From a checkpoint of a small mixture-of-experts model trained on Wikipedia: vocabulary 2048, a shared expert of 64 neurons.
Below are experts of layer 15 (counted from 0) of a mixture-of-experts language model. Rows are named router (the router's row for the expert), down (a neuron's output weights, with its number) and show model dimensions 64-127. Each number is 500 + 25 x the weight over its row's rms, rounded and kept within 0 to 999. Numbers have three digits each.
After each expert's rows: a language model's description of what the expert responds to; "comes before" lists some tokens at least twice as common just after its tokens as in all text. This comes from a sample of Wikipedia text that the model never trained on. Tokens count by the router's weight.

# expert 7
router:486452463529525512504489505503495513481465488482478525520501518503518488557515489494555535545513506509527513543496480509469528552564467519516547493490512484458485488501492533506478511523527479
down0:495457492506522492474533494485474508529479501529498530536489490526490482488472480518516481475506475506543483467507478502466501480478511518501459515551444444547476521502514506493504485515478529
down1:485527508501471498495469519474520496515512503485513503457460471462514516509567506499536468520522490488501501501531500508522480545461525507505493536509453497480492464515533491519482503472528487
down2:532493518492484494521532481517531518545457493472499530503505496469507502465553490552497490507546477509525487511498542516482495510495478521488498501472506516544521499475444461534485511482498503
down3:510497518512500506477518491479529486511465502511483531495517508489541470532450542498507523507489444491511549524529529518511542472529491468544529510548489494505515534453490474494516494519456506
down4:499512520493482482499496485449512496533516502506512505491504496529529482479520494547475509467516534525485493470483555495498477514490520461453479496525473488490486475522494492444519509538529488
down5:518481523514520494480475480494473463498479491455484475482539509499510528509491496496471560519491499455517482459525445502531492511561513481505531518522462492523537497508498523489459471540511494
down6:525531477479473542484523496450486518504523523494511477513473521487486500515473541516497461501452530486503542546510464482500526522493453504523489521497468503475548525474478507529462497501505486
down7:494497506478499480460494510513465459494482479512476523472501484468535472489527494520492518488550510506520499493504453502518494534525546454530531553525519472523503477522537534467514541489499495
down8:515485490500486468445478512471516488553482478489514521459465490473537515490503552447539459467460506504495498500511530537481528492555480484471476461578499511473512490491529474473484477469545521
down9:473507503499526528498505468440546508500475479530525520449493467501492464460509504464514516526486479509523476500541484477487506525538501461520510472499492535511448507508501526516504472520475514
down10:508505476511516503490549494517509517514516530456525455486534484541501470462497540559505519486469478506467476553493511435520484510482546468502543515463510493475487456491507481475476462491468482
down11:501459471487503522494500507512466498524464540489500489509497475492482493515543517481487452503487518496535514530502512493508473526494503483521459495490515516498520512477516486508465516503505528
down12:473515494471461524466550463510517516505488504520538496510527474545511514516550482499451509502501469460472522536516477470489532485517554498566453481516520533499498506558512493489519480477517520
down13:485492514473492533480490492515514515513437496500504524517438487503495487527471516508519525473482548530461560517535482515491493491472527478528482517505501487495496500501490517513498542504489492
Description: The article a/A and short prepositions (of, in, for, per) starting a phrase, often after is, was or a comma, plus word-initial a- in affect, awarded.
comes before: " the", " a", " f", "ction", "ward", " c"

# expert 38
router:443489492493470454483466459475479489500514499457489511468529479473529553470515516478487440482467505467480496452494520518497485491521529554501447514523518498561509499513470499501493486489492537
down0:518499515535526529492504483556518492468475496514506510525494503520486459504460476513490513454489500529480510519478547514515524468470541483467469461469497514469500492477532455516454460463512499
down1:517497515467495505455522524517429523470500503455561509482488482463527461538507530500476494479499544484516542460499518526510506469450508529521466499499484509503464520488486459526526467490484441
down2:503529502462537496518513494502495519484467505503537482482500503562485499419552511452528515476477506464513500516518509519495555475477528470554457463526544496533512513484485492488510530504498492
down3:497486477495475495519484479500518524446491492489488463531507467514469473538502504472489505465469495550489551509502510509522511502499565462505498516524485489503497498510530440477472500468493476
down4:493511514536492531478472515483477469467501473515506528535505476535484542495467492504533491481512506459494514520558468533507493530484492517530505480550502461517486491532504531542498509421465463
down5:493480465531455534492507529476490464435540527473487476489464500529525490465534463524502528513479499556474533463500504537483511496520498502470478506455516482495548476465493529459524515509502477
down6:536489480493533515500522518536481502470479464516538505533473545533508448533499492496530468510508481473521473499492523470491493526486484466501483480513465472449493477468509492480485547487507428
down7:472508501482508484536495478468525496440457477477517462444525495521509492536459494502463488518479496495481524453464478500514499493496502519474501461505514473516484517522471513499489511515502510
down8:501505513466502485505484532490465487483504525510491456481506485475465490446510534456488490492533512527489486508521441483501499484512483540439494544513535516496509485539456510482504511502431507
down9:486482497491499504531470496472504481496511508480507466500502498477497506487481472486491494535482461468476506512487521460508495450461519527516463479479524506496471479531492472485493504533488530
down10:535484479503487479491537561517518514545519493542472475502499502530460490506525546507506525493502485520505516486524503482514472478473480483545499491488513511491486504541492497523549481524513493
down11:520518557484469478540491480516491516487507448498491543509479536495528478486492514499517517484477503484517532475488523512518516498508517498530498464480510459516466483487444525455480526483460541
down12:509513508445515432483496447524480523532477526555481492533455474534495530519514508498566465513495532496503517491489506477507506480494479538508495490462513545476501554471516502503514499471466514
down13:520466478480491543509492510518498460530507486464533521464527505503502538488486472511491452472478534527486507446500502501464494524491529510498475530488503510532506538557522512512488523510521502
Description: Middle and final pieces of place and institution names, plus words like River, Park, School, Street, such as F-air, M-ill, R-ock-s.
comes before: "s", ",", "\"", " (", "es", "e"

# expert 27
router:508493515500491500478498509525497508519489519442499452471499505511539500465532515456473477525498464465482525491541523574484480488502541483477452466497516461545487527461505502472522482503509518
down0:501508536470503478485527479535485473498519522504515547557524484507492507507495537448477480515478490462482527527462471486488472489473508508519524499494475528536555486513454510558519489499506545
down1:523493500467492488524491482492513510521529539484502506462473470538477521416472495490524508481551464535519507485515512526522510478491538475519540522521490522502536480480511535507499525498498463
down2:516488472465505484472537518527494510523489521475490462481515478556482515538484486504485491444507494519548481501455493491519520480527493465489486518494524521479493479509546552520522499520496546
down3:443526473492503505518523501489516487517508506508489531509471489574518483503524539495506491504558478552527554515506472525495522501491481506504484489488476499508480496487509474502485512527495484
down4:490481494498507553443479481479521510511514459499453484503512493498481494519471551535482511509514491489490525517543479455496519533488512515504527502461516495529517526525525486485497519522471519
down5:505463504502527537543531465567499484498537480510495509486470507498492488492563499502516467460449487515475502510513513498497506491529489477497491477529535488501515517479504463453516515537542516
down6:489480471488484511554481537478538505555485507497494467508532456491522530495562490474535510479484441511485504450490522517449493478532462481494516489490540483496519482498529476497515471493555529
down7:536487528479455522491497508493517494509527546473456528500481466504516479495472476520538474477484483474493481499511503480473526525485498486491467515464497464422497517569499522544500463478459482
down8:474525500503533499519521537486512516542529500519477500488488485541502528564498501500546492499481484501483488537477466508505475494531469499495488478555510498470501517484486553509498484531515436
down9:481490468525487475499487526490487481544499507541527532503502522485485497485474504487524511532517496480450501487503519473510528450460505483526476526511456500545509461476512471470541498502492523
down10:487533529450505483515530532506477558507502488529456496492443508491478512465508553491487483537438457509507489519526479515484511528513540537506528496516495525489505475505484497510497520467464553
down11:545448500458503539474487478518497487530469493554495489454503514494472533477497513515503502468487533479526501477507518528500504488478513460486507450481471516498479525433505524470496507506540511
down12:499474502531493515491485517518516528528446516559490537506478500491553486497497490502566471494494546536497550502530503496515491494495535458500496491524527507528479511455498515489506534478491500
down13:470532502537492489487464503471484494528510482502507476510531473534530491485464503485455542481455527454482533532506498494506539520468513552487451512468527486514535517487494527510494526550500466
Description: Sc/sc word starts, mostly "Score" in tennis and football tables, plus table spaces, years and words like Department, Award, Championship.
comes before: " |", "0", "1", "20", "2", "ore"

# expert 51
router:485490491499491439489442462476484459477506506514473536478496444503534527503482469480516512520499462476487486493538504481500470521506489488481470503491472474487509467511500507457432490491473529
down0:530526534519458519470490490501488540505518549447476516498477512524514415514494509479480449492494502484526536476516478523486476506507502491487459501534501497507509495487497558528520491531502484
down1:467498510496497510515482489469523504496516478518489500480504544506508506520512495529500523548427502469506504532462497520500517516492501490528550451541527526525483476502513508481490509532508503
down2:468503470504467478494506526504513499524497489496469506517491487470515500503525518487468537526485497494512487552500504507510466474438492526490546498496500485478493451534498499504453496550526515
down3:476510490449525493476514490485505490449513472504520494450507535517484474476520536482478490510513529498487459475506534508527504529494494518528486504487508544493518500521479474539540510543486503
down4:478506486539528520427518464492472564479529527541513496510511500510526478511474531500544520477500508511504524465499548504448524494473500494509456527477530478490522525509441493505503529514462518
down5:493458507484446529486501467507489503567530500536480526532528513526492512551528492457489467470510526460480416518477522513531464494539490514555479440510514509487486498534490498509523470504552492
down6:504465480475491455495504492463479504497508493488484505489499535496507529511493491445494469485464498483472517485490549483528468482547481485486486515521524462531502478473518520513533514541504509
down7:532502483479482498483487506487540447517513486496502486539519475448497510530508502474488502483525497486480493479503514544482492521495513443483498459472485524529461488565475519487511519466489493
down8:512512493440500485526430471464506491458500503490496498514513481499483475525508490506475527477505491518496465515517524512498490514505495536497479518492501502485530525467509517474478502511491477
down9:498455522503499515437480496522516457523519522497513497573483527493502480500481493520519497499528486527475556502488471525482476489453478477533501470516485483520463543499488488534532521510514497
down10:560507455462587495514529519511504490560512499515506501504493513494472445513467543515529486517489453520506459506504496510502529511521504479525524557529478523466508531507503502468483445539472512
down11:502489526492507486483445445514491519481511502487520494503514506562480518485494522462498516471479486499481466541476481554507488477538527485487519524482470480514477511445494494536451459472515547
down12:588480489535481515490473537470489472497500504505487503509498484475475511503449524502519526457472511502505550465491517498482487445524478519501522508482487477451481516518508502505504483485497571
down13:532464506509505470468472501515516508456521478562518485480483512436542529476493499504512475456465477512517507446449474523479496506540474504488530490527478469473517511546466516481460533458502506
Description: Middle or ending pieces of common words split into parts, such as pen-al-ty, short-ly, b-ook, l-oss-es, concern-ed.
comes before: " of", "s", ",", " in", "ts", "t"

# expert 13
router:513507511481495485516526525483471519511485534471504529565569468496547433517484508498501503467518511486481514534542499488532507535492493500549496478523501477528513522502504510506502512511546524
down0:503499524525512503478526489456497489496495494490520502505494507469494497516522488465574456512476507507427464512530510519492479471468518487506528472509491513495509533494481497506508528499549501
down1:451494520496486460546532528501512533524453534474485522504500524498487480488539513477534490506457456482534479484519471487501484501499483491501519483498498501499462485465518523538548511500474478
down2:514525449504532535487496476458512487543541472459510514507506553506484499479496523539485479495527529480509484510511528481504473501516494508515469484554515535442481523487473518475511494519503477
down3:501524567510504501528486486516534473500516506497490474517519512478503473543514538494491525539538522530499505491488519464472479487521502461497516470485488517560503505462453534471537488544477474
down4:498497520457522476489506515531485475518520490562507481483517495526507527515516505518512522482522520461480504531513485522491485508492541458489465472496478448513486496519507478501490507447513520
down5:476499516520538521480454560465536544499519494501463534494525500475476500509534529540502513498537495533504512516515498489439511490490498446490526498491494479526527503500559510511465480525497505
down6:470493471510511481516500547466479461496555466525457486514486498491463521486517454482491505513453518502497498498507527515484530533498479465458526507526474500461510504544493470535447520487540523
down7:500528491460548473507540471508528498524499475496544493484422481542501430476495459517496524494480563455531518480508492472498511502523491469492499519461493489487498526477516493521487537485496503
down8:479502483469487495497499524530524499456557466525479519496521470516523478499517471520537504534510517427469467453493476480453550482491512476568515513513464475477452530430489485518468499493522461
down9:491495505475504523499445484489451545529535498531462479568498502484524527514518483519521466508515488470490479508491498516539535501512478497516518519515462527506441535498534489480497448480502535
down10:453539491471478497499480521502472494465490523537543518493531491554532500509543518443479526519475526471472508498472485500470519494481488491501482477491506523494500465513503452480511503512479516
down11:485521492508467526482504523519474486535492489515520457490497539504471532475510493533484503498517446460485499520484490474469436480522508466477520515506486513499450489552469520490497488503524503
down12:452507476521481525509520512473474507467517516542514511487482514497483479539470472471494470527505519526481536487498499516504522460485463515530509538512522524519541494478443499530490476530443481
down13:495475431513483502500527529484467514453476522486479528551521472468497491537528516498478498474525526487464505512498500495489542508520488476501530512494508472530499515511499531497481472527517529
Description: Markdown table pipes, row separators like |---|, line breaks, and == section heading markers in lists and tables.
comes before: "|", "-", " ", "|---|---|---|---", "|---|---", "=="

# expert 54
router:485487499436495475519521481489465508509474471519480503532512528526511493522516468507508511476472481473497540475497488482512495489466427502555513445457547512516526482483506508502540466494499511
down1:489535469516476505494497504526511496512490477486519488504496499477536515500490497495493467501487486497547516510496501523504487491487515466488458477516481465495499511534519483489483510524489512
down2:506525518512521523497491525526500488464508467462470531486491478498498512477502503530556486480513467497493503497519490507538429479485512477539514492493511476481501481439467490501504504501502515
down3:460540442476473512471485542474475528527476486475481490503463493542488547508475502474492464471501452527477463509541472519543549503515505502495525503516460473523519523509546483485448465535503438
down4:514480525539502499485492505498498512466517452540514518496512488529530546483509537523498544473501495535548483479497516504520458519498556493449537502518547499527517512544457495503550535492469487
down5:474538492525476498483457490509506488500535547466542526480497510474512504489509512515501493490509485478527474541507479501412502526513467501485508447480509482519494481504525514484526478493482471
down6:525481502475566504473515490505523546503535487489493508507484537507511493432490502476480476479498503491502541538488482510485554494508492492499498473543463495500473499495530467480440504531539484
down7:463504485504511506464538546504485538474481445572486440487506492510456464518518487515521516509478534511516485526597499443505523464497510485517495477464466488519481523500479493477505450483543494
down8:527507494530539520524520492537535514480481503500506508509473508442504465507488509537491491503472488480541445476498454565496497513524479501490452523498540501469445448505495511499512501516528494
down9:490503525501478472515519478529547524548486484491577463508507502483476489525496479497487492499486474508505506513521498507498508530499554507522514510470472476497498515483510479458491544503470466
down10:504536557497468455491501512503508508468465514544503509498515442481497498473545500489451501485485499481497493506484503469530521488517488524510475475498545510523530501521503451510512502506442493
down11:490531507489498517510463477554470505549540524486499526473476478486509512498538486501490495505528498483469460498481515526475465460507536489544484496487526508453481512461528500518454479477503513
down12:442534477468503475485485483488494505489510518501490484455504509506468539558497483488522492506497547484561487517489489517540478527525472536478499492525501524485527497517507558519501510460487501
down13:506508485499528530484538537518515514473483516511528506510544465489448471522515527459489491524516490477474488490494512457490458527508494481499496511436469519509491477505481506506482498524519513
down14:497491495540501470479517502510485483496552493465581555507495487529546517491501518524524484487468502465453521458467487463480499514507492493470539456512498480538444476480522517460489513544502494
Description: Line breaks and dash bullets starting key–value lines in infoboxes and fact lists, e.g. - Model:, - Age:, - Released:.
comes before: "-", " D", " M", " S", " F", " B"

# expert 9
router:504485481547474524464541502504502527494536466471520495500496502524518511466539520478470516451546488566453516530474519515488497523497473478451512523512525479475479510511537507476516476488473483
down0:532522458526466540450513516480544480515501520501531521464506515549532491505498493452511496509508458471514501514517543533480496527534512463500534450509502475463458477550497517474496521499484505
down1:557499513515497565512504525461498564477507510463448506467493467498488484518491478500512524494498524523501502482472496510530505458512496494508478491478523489492496513506525480506501476483517489
down2:516486525488489511502530536461502448506497477515493472467477499464490480486560510440489474490502530498486520478522503537505516479466530505477507447480499458500524490464495514449493524461545522
down3:478511496466469494511534531469458533498503518535530496490536465530534471467555477511466521490476461523458452492486490455479507526480481472509500508522498502526483511509537489507499482483482514
down4:528483520467511481503475488514467497496505483455460460485528491494489481509483505499494498462469539518521460495502530507519497522509503482458497448489540475485505489547477534501514473505466529
down5:526528514456506504519474505494507505533517511507505512454473495488484522511559500467443464496546496516514496517506489479459508526502498532468499498513508541472553521487524483507515504479500535
down6:525518519511504515461506501512466467506544489516519461536515509513497503493504487567546501487512516434507486525530507539466533524475473519501503520523462521495506502522490515504492498529534510
down7:496494476496559521492449465455516500524530498497479510440527461494483503491504499501564550467457508512484486512475492510525512483461483500516483508520470500480487506500538485481510501479516508
down8:494516480498519430550506527491456501527546489504567485470501518521520520517548538504535521473501482491520517541463556512503495515448511465516513508506498511482519477506474487517547520498497442
down9:468536513490532495498460515510492476457474464472504502517505459498518501533510551497502508532488527481545489483478535501533520489490499542501485529538471498494527510487529450511479517536530471
down10:528523480508518515535487515484503469464464468485480494447499464490527446514524493494510493503465467487494523504522515535489442498566519494454497500484509506503476476479523480512518473485501490
down11:501498495502538444482515500489513460488508540488491507514551530525481492490513492486527481503508514504504499470527484516521505476472540522519470481527528478537495467492518443501505519489477487
down12:510504511500473464507520482466456501490511522515556543489480507515483524532522510538477531507484539439485537476487482510534534510511471479483511509552507450514457473501523485500506504464471508
down13:470498517507466499516485464521499461481494478487468517479481543476509526525429485452514518513527475504515489520557488512491484530507497485518529514525507502558494509467531491515532481492496537
Description: Spaces, dashes, brackets and line breaks next to years and numbers in infoboxes and lists, e.g. birth–death spans, scores, month names.
comes before: " ", "20", "19", "–", "18", "0"

# expert 16
router:505487496536508517499523557530513486492528452472525509524556487501481478498513511513494536500554490546470528572501481494506486526533442471494503512483514490490486503503515476503511490466525504
down0:491539492474458500454483467478495499504521561519486505530470508502512518510476470531523500492495500554500498485491472511515511510499472522546479513460502525482452553479513535507513479516515532
down1:499503525534509506508473516511481512478518510472504521525484518503511494490514450496515527494484508468514541495442473480469463457479495479515509542474537472472540495508456505508506509453510487
down2:518481520470514486554494454531476515507531478483502515542526461541516493518508487469521454500471481514477550529486524493529504482471445488524493500535482520481489527492477465443506512496478520
down3:530454485488503509505465459461505505487488478519483508512487504539500510502502522490498523478546494549485515502484478460485557474526486493514469488512503511492538525515514511496512500445481473
down4:532490506470476504525491506496484537466498517476473513526469509523482553472486470514464470522459493536506518452507477481535493472508441519504503516552523476477489512495522433511480525499558523
down5:493492535506526481506512516509502498528495502485491506474489495522469525451521526508470473501501481472544492521474503469535525526466480497521561524484480496537461534501455526513523486454477517
down6:502467503460515535522478492506494448503529472521484511454512525472460564501544514500493510463516487533511552506524481508508478494513483497477530491506510512517518532529508536496469464508499478
down7:524483504497539514482454516495490491497501497518496505518546505500455509554509504480496491483510485521543454529532511468462541543489468504476458506499493495498470504529490472497556501507509547
down8:507495484491483503485529535545471531515498532507495467525496525505510488533505509527510480506474486523491461485509484485521523476530477456467505531467516494467537462448543507525513491500479509
down9:468501525511488541478505514514482492500488539487483511519541493511561509497543451494477499499492484462539505495526508514463530473513514462458473506480484513476449507495512541500496502498472539
down10:555472487493516507495534478482490504508513478511521478511512512528495535507511492474491500509528469521512523479478455514493495510476569532499484503476503491526509501526513473499510536550494499
down11:505484527463469476531492477486472502539517473511476540494486492481469552510513523498460480548484481499458516515511512530446502539443522506551494482514510491502488520500495474519505489506482492
down12:440473483482501456524489456469463477503499543494510502470478451475455448486485470489499501519504473485511475525432476516515506496473517521486500508494510484489486515526514459481536512543493498
down13:482529520495515487511450491544531490517475523468519517492485512464529524547513528473449510479467505521529491515499462525520487523539487467518506476526537501523524497459530540522504532535488475
Description: Opening parenthesis, spaces, and words like born or month names starting birth-date notes in biography openings, plus table cell bars and numbers.
comes before: " ", "19", "born", "20", "18", "–"

# expert 23
router:506511493482481506477559553472513525501479494480495502500515483550497460496469487482494506516512482522511500488477523449473467509529516471509512527520441482529495471481472509521449516487496480
down0:504495500494446488507476508512509466504490470470465441522514491484515476509520568474488512479472524530527496495503520479467514488488479494493488451479536505474524515485457439484488510491506498
down1:437481469515503456471522559523484510515516492505555521546568474541521514552505493520495504525515493491484547503484539481516506507506486498486553508491493497529528525490494514479523535527512500
down2:516504514538514462480494493483477484521472477506490497503527511483489498499500505504502497449497496518477463490522572503504534553513514542514446510400557495519473531472482457489468514509500458
down3:428483513483530502541472486466519514493538470487536484484507489493469535532545527500436473488496474505514519517515515510521526487510521562497513515459503489471444495524472484470525506483534499
down4:513529513531487514531485454529530485506468485478485467498474485534478514509511518542512462523553493481517499438524485469517478523518484486505516479496494485527487497505475513495490461488440474
down5:510557523469498455507502468534493473479514488529492471472565512525534538530478498530529499516486469498512487490510507476467500487498490578500529483481520490480497492558486488475483494545526535
down6:502476544497486508489513510558539451492542508498513531499519468480494454497488525512487502484534484531522512489489446464479509523461491509544454516507569507547487492500512523546510499487485550
down7:495506535500551498540568508511486499504494467502509510506475485482487495482520537439475477550491518484470554530524465521464481501503516541523517488498494490486448514488508514526505485521500515
down8:518481508536494481477515512528485530513517485494515447506531532504527496451501503521518523466510493514488527520506503508553478504528500529505548504456524497465479468531512501445528517482469482
down9:512516504523509510519485501495530454505526522456483500457466452534511553520498480459498490489476514499487491517513487534493487475491504548518469473463482529530490503492468540491517516496517498
down10:491499513506492524509524501490494473495516490531524521503480512514501438503514492464531451501526528499463455463468477485505528488530503507490508481454497464502490532478514544511534541465482484
down11:477503524522494521446527521522481508521510492532491528509492529535463473476492486452496477545523508481474505537488467464468473536486524497509484522477480493516488458510459517488465488491505525
down12:558486497497493495497521500521502524492513535475547508513512451520546498491503483462508507521486514445453460482549485480488494482477483484508520473474494475556496507500479548485519514478524489
down13:527507509506494451524504491484527504485534509521500500477516482491546511511524485499451491466523490507503495506459516486456513497490509419493513471494484471519541517500515457505477495514512489
Description: Month names and the space or digits after them in written dates, such as December 6, 2023, October 13, June 26.
comes before: " ", ",", "19", "20", "|", "18"

# expert 33
router:528514473509489524477494489495493515499520460548497536517555466501515512532491497474500526507557489546515556529504509506510491493519494547548527513530501507478501479499491513534556507513506504
down0:530504509470493515460517510564512522461520477493542531510497533531498495484458477485490556512497497504468474483521520507507426489525502476500518481487523473513509517481485576481508487522503496
down1:514490472518513461501491504514538442518528496500480528519482490463485524480541484510513468511504505484489502458508507503494492501513460510497523466508502506480461522520485506496489499561541483
down2:550518502520477487500502516558484455533523493509539525505512517539496511467497509500488536548538519506504486513475527519488533482531498530527489483479510458527484515508541501514484498543496531
down3:520494520498504482499479512502524526466483449498452504479492524527475530498523490455556456499490521474518482485514551509516500501468478506521511497475488537503495487484473467536520523503508512
down4:510499553479527512490501532467493518507496510477466539489473535514487516480547501470508471473521477473528475478518497512520506478500495488523475498544492493532490485481497497481495445488463494
down5:502462506479541471509502509492481486472495471523473481496518510493466529491433505514464474477531484488489483469493474508504469523472489489534530532469517525524479476507488515510516501485475487
down6:517500487441460526537466490508520490493509507496506490478486531516502530479495518519451514524467510541513515500507533512475462464449521493502522505534545500491488475483477492543538533513518475
down7:479495507514491514514547503543495506467471493496469513511511498503530506496532483510490537538488502525517542447540476500548522497468502504514506451501497496486533448487523456514483481522502508
down8:487519527427499521496478492508449513501524502499462471492473500508504514516508472537494531451462491497493506506473460507464510497493493514519522529494479509504510505444492525467471472517538526
down9:558493462532486533523476555499486548488510556490509479502474438496497521452549499466521479474523422516501477477501468489462477480489502489495454511499512490521469531506529485510519498526493509
down10:513503456499547488466493525495526510506533517494503462514514522527489546492523481501513517512497475515515487497463539444516454552487451425479502488522498487513512481486508478514510540519511489
down11:494502538484506451478502517495494501502515505466478475491530467501539489566484449505460523474530545523510489464510481499524436496542508482447505504490502477475460489511484490493489490517535530
down12:474523494499537528507525547499468546472493467464517491546498492524517481509531483506509482505499429498490491515474503490496501492508516507512486525492520495482512504468527511493461497481486517
down13:493472509467490488514496495450487510547509481496529535515494490468515524508546515490507481526525501509528505525458506506494550519522485513535531481508471491487498532475524534497497481482530563
Description: Prepositions following a verb or clause, before a noun phrase, such as with, by, in, through, along, plus pipe separators in table rows.
comes before: " the", " ", " a", " his", " an", "out"

# expert 17
router:533488483500488555483527515515542505529515466471511481471474469524519465499539524531492466508474457521452475542517518495454519461488511488511553497517484509514496500527507500469462524462483514
down0:505514543500479481529449534440437505489474503483474540519495486455490518511499480501493552508514546489488473468510496502517493494460468519509528524468542482504479475475464467477483510485460521
down1:470514502484542486536439499467467450494484449494520518502483560491481512501501489462474502500481522468542545511483508517476511545467512532518520485488452497503472499527502494518476502509503481
down2:528516508463463464548469499489510508541521509498446499492501472488514457485475511503520526490491509535515494527469526501473508530475501529488467514468501517474528467497528503509498479497492491
down3:542489519502485519494549521503510446462443493513517536493505516477507456525484535476481498514508486516466522489505449486480517520559516495503484477503502503493496512510484493509503523506478522
down4:525489525508483513500482500438538513470491504471518553460455508509478526500516471480497490494528522514503499491496478519493511545559492503431522485493503508504553509489497493524488488566529514
down5:454509487513554483496491487490508499494479467493500511486515537499467476531490512497509500467526493537518536508516459502543497511534492521519514501466508491507469489443478513506499501506508456
down6:515518477490503523486530460498507486493449553513510500503484507530502508506455541466508505465535507484474529487534503481507526518456487511513469485513485464482454464522508496529473482486479484
down7:448469511500518460499446482463444488529444499500531518468526481526498553501456507500523517516509517516507497496532514502580554526462480512472483452523512505478482462493474523513498502519528474
down8:508470505506519499521523505508547469522529504511477469513518513515505488503531467537477531535503480514487437512497514543499509486478530465474545517526527479501470469459484487493507524510479488
down9:521512502501493494500475527507521438553487520505509497482506522519485467478523550465464491470484467507541463515549526517493511476482512459540494493507543503529523527486483501493506464461466489
down10:488467497540526460499459508471491509483493531475512494446478514504485511516506558487485509488523493514527514501469475509501504518510536560486477537528492560510504435489500482538521510470544481
down11:513480479517545526557510517502520479514494501557513541490515484509489515527537444552489485525513503477474475501512475496491548512533508477470481506473486493499520458478496501492526485488470530
down12:490489462476481515488473480467495459539484479490551516506576484530475511513505484517464536516502567535478542492487489493520496471494536505455522502520535495507502489461417522496457469521500473
down13:502514528543515502524496519495533490549481492520503542511470497537462483462505470539501479497516492466515496501533517498523520473540512462478491509468505529528497537475511502521482507518490511
Description: Punctuation and digits inside numeric data in tables and infoboxes, such as decimal points, en dashes, opening brackets, minus signs, percentages.
comes before: "0", "1", "2", "3", "5", "4"

# expert 31
router:493479513485515520475484488514463495466520501433495478499522476475518481489445498498541551490564523468480512475509519525493510477519463499481457481486511482511523496505493509485521488501482506
down0:556506502529546522487486479534514514465453529514525542524493474480512499508512504539516464500511451499536526503430551511466515516541498510457529478496488467533521519497494494499465511493517496
down1:535486503535536521532490518500503496527499527490497481489508523518490497488492495516467474484510491482479522539491522491467526528520493492484459525491495514510521521478507525522511527510540461
down2:515475498450479495475532502511463492508531486502467466497528487493450497534511490531527508472526478500507461490484437497502471528488520514472505478436543512492508529504507500523515519541479501
down3:549482496485525491527504493483491559474514495514511461524478481500532485481503484493440513518512516473541484491517468510546524509507516503438509518528493541476541530492513487489481455500468531
down4:504471521505520510502527493479470543501521497492572503447500516509479496480488528486506555492491467477524507487525549496492500487531524519556517502496469480514520521494488497504545481474467517
down5:532491512490507463490528506488467508528483484480505543500467515539506510481538493517483490513514485518533508476561464503546487485508542480502502468512548490477541531452442489523486495513527453
down6:510531512512521524497526529532549524507480472498517469518493513513518487516480492563475490511484501522474517470539494529463496507528522555489525480516529545512538476479521492555479533513503500
down7:520482498524495505523508514478542512483528527470470473473535511527531488497507529519443531481487479508497486485494519503529506501507521506498543516542514494439528487462510486485515540514491536
down8:499508520483499487494514490483494496494476472534520491542451470491528507512522495507460441510459479486497461509502486420481461512533521476462477489477487508539473457482561470522518488479471492
down9:522523500498503465492519493522515496468516484514514482531458498495521467498511518484521414500483457498435516504484514481484471516518539482478533453524432453504514491494485498507477530460492501
down10:505490466483501484463456475516505482510462506473478491497497510521489489506484506536513468475466538542458494499491494479504487480531494524463462513486546540507498447537493489506495516510503527
down11:510489503507511527533513500493530531528473526514515449487465470540486541514472507510471511543467470472538540491511473481516512509513528481507467541489504490493463508517527535500504528492490527
down12:478494519510524530503432515518541458532514475564495483492493474490526527483530524524509510474499555463477527536509560553480488451467496462484487450502522494489507485511552483484489503494500450
down13:539497503479580491522476515546508508514539531528503468554513512491527495535549518470545489535500502513530518512510518501494521508480506550490517506487479460494483495491542478556480530465521507
Description: Periods, commas and the last piece of a place or institution name (University, College, Austin) ending a clause in biographies, often before He.
comes before: " |", ",", " He", ".", " and", " ("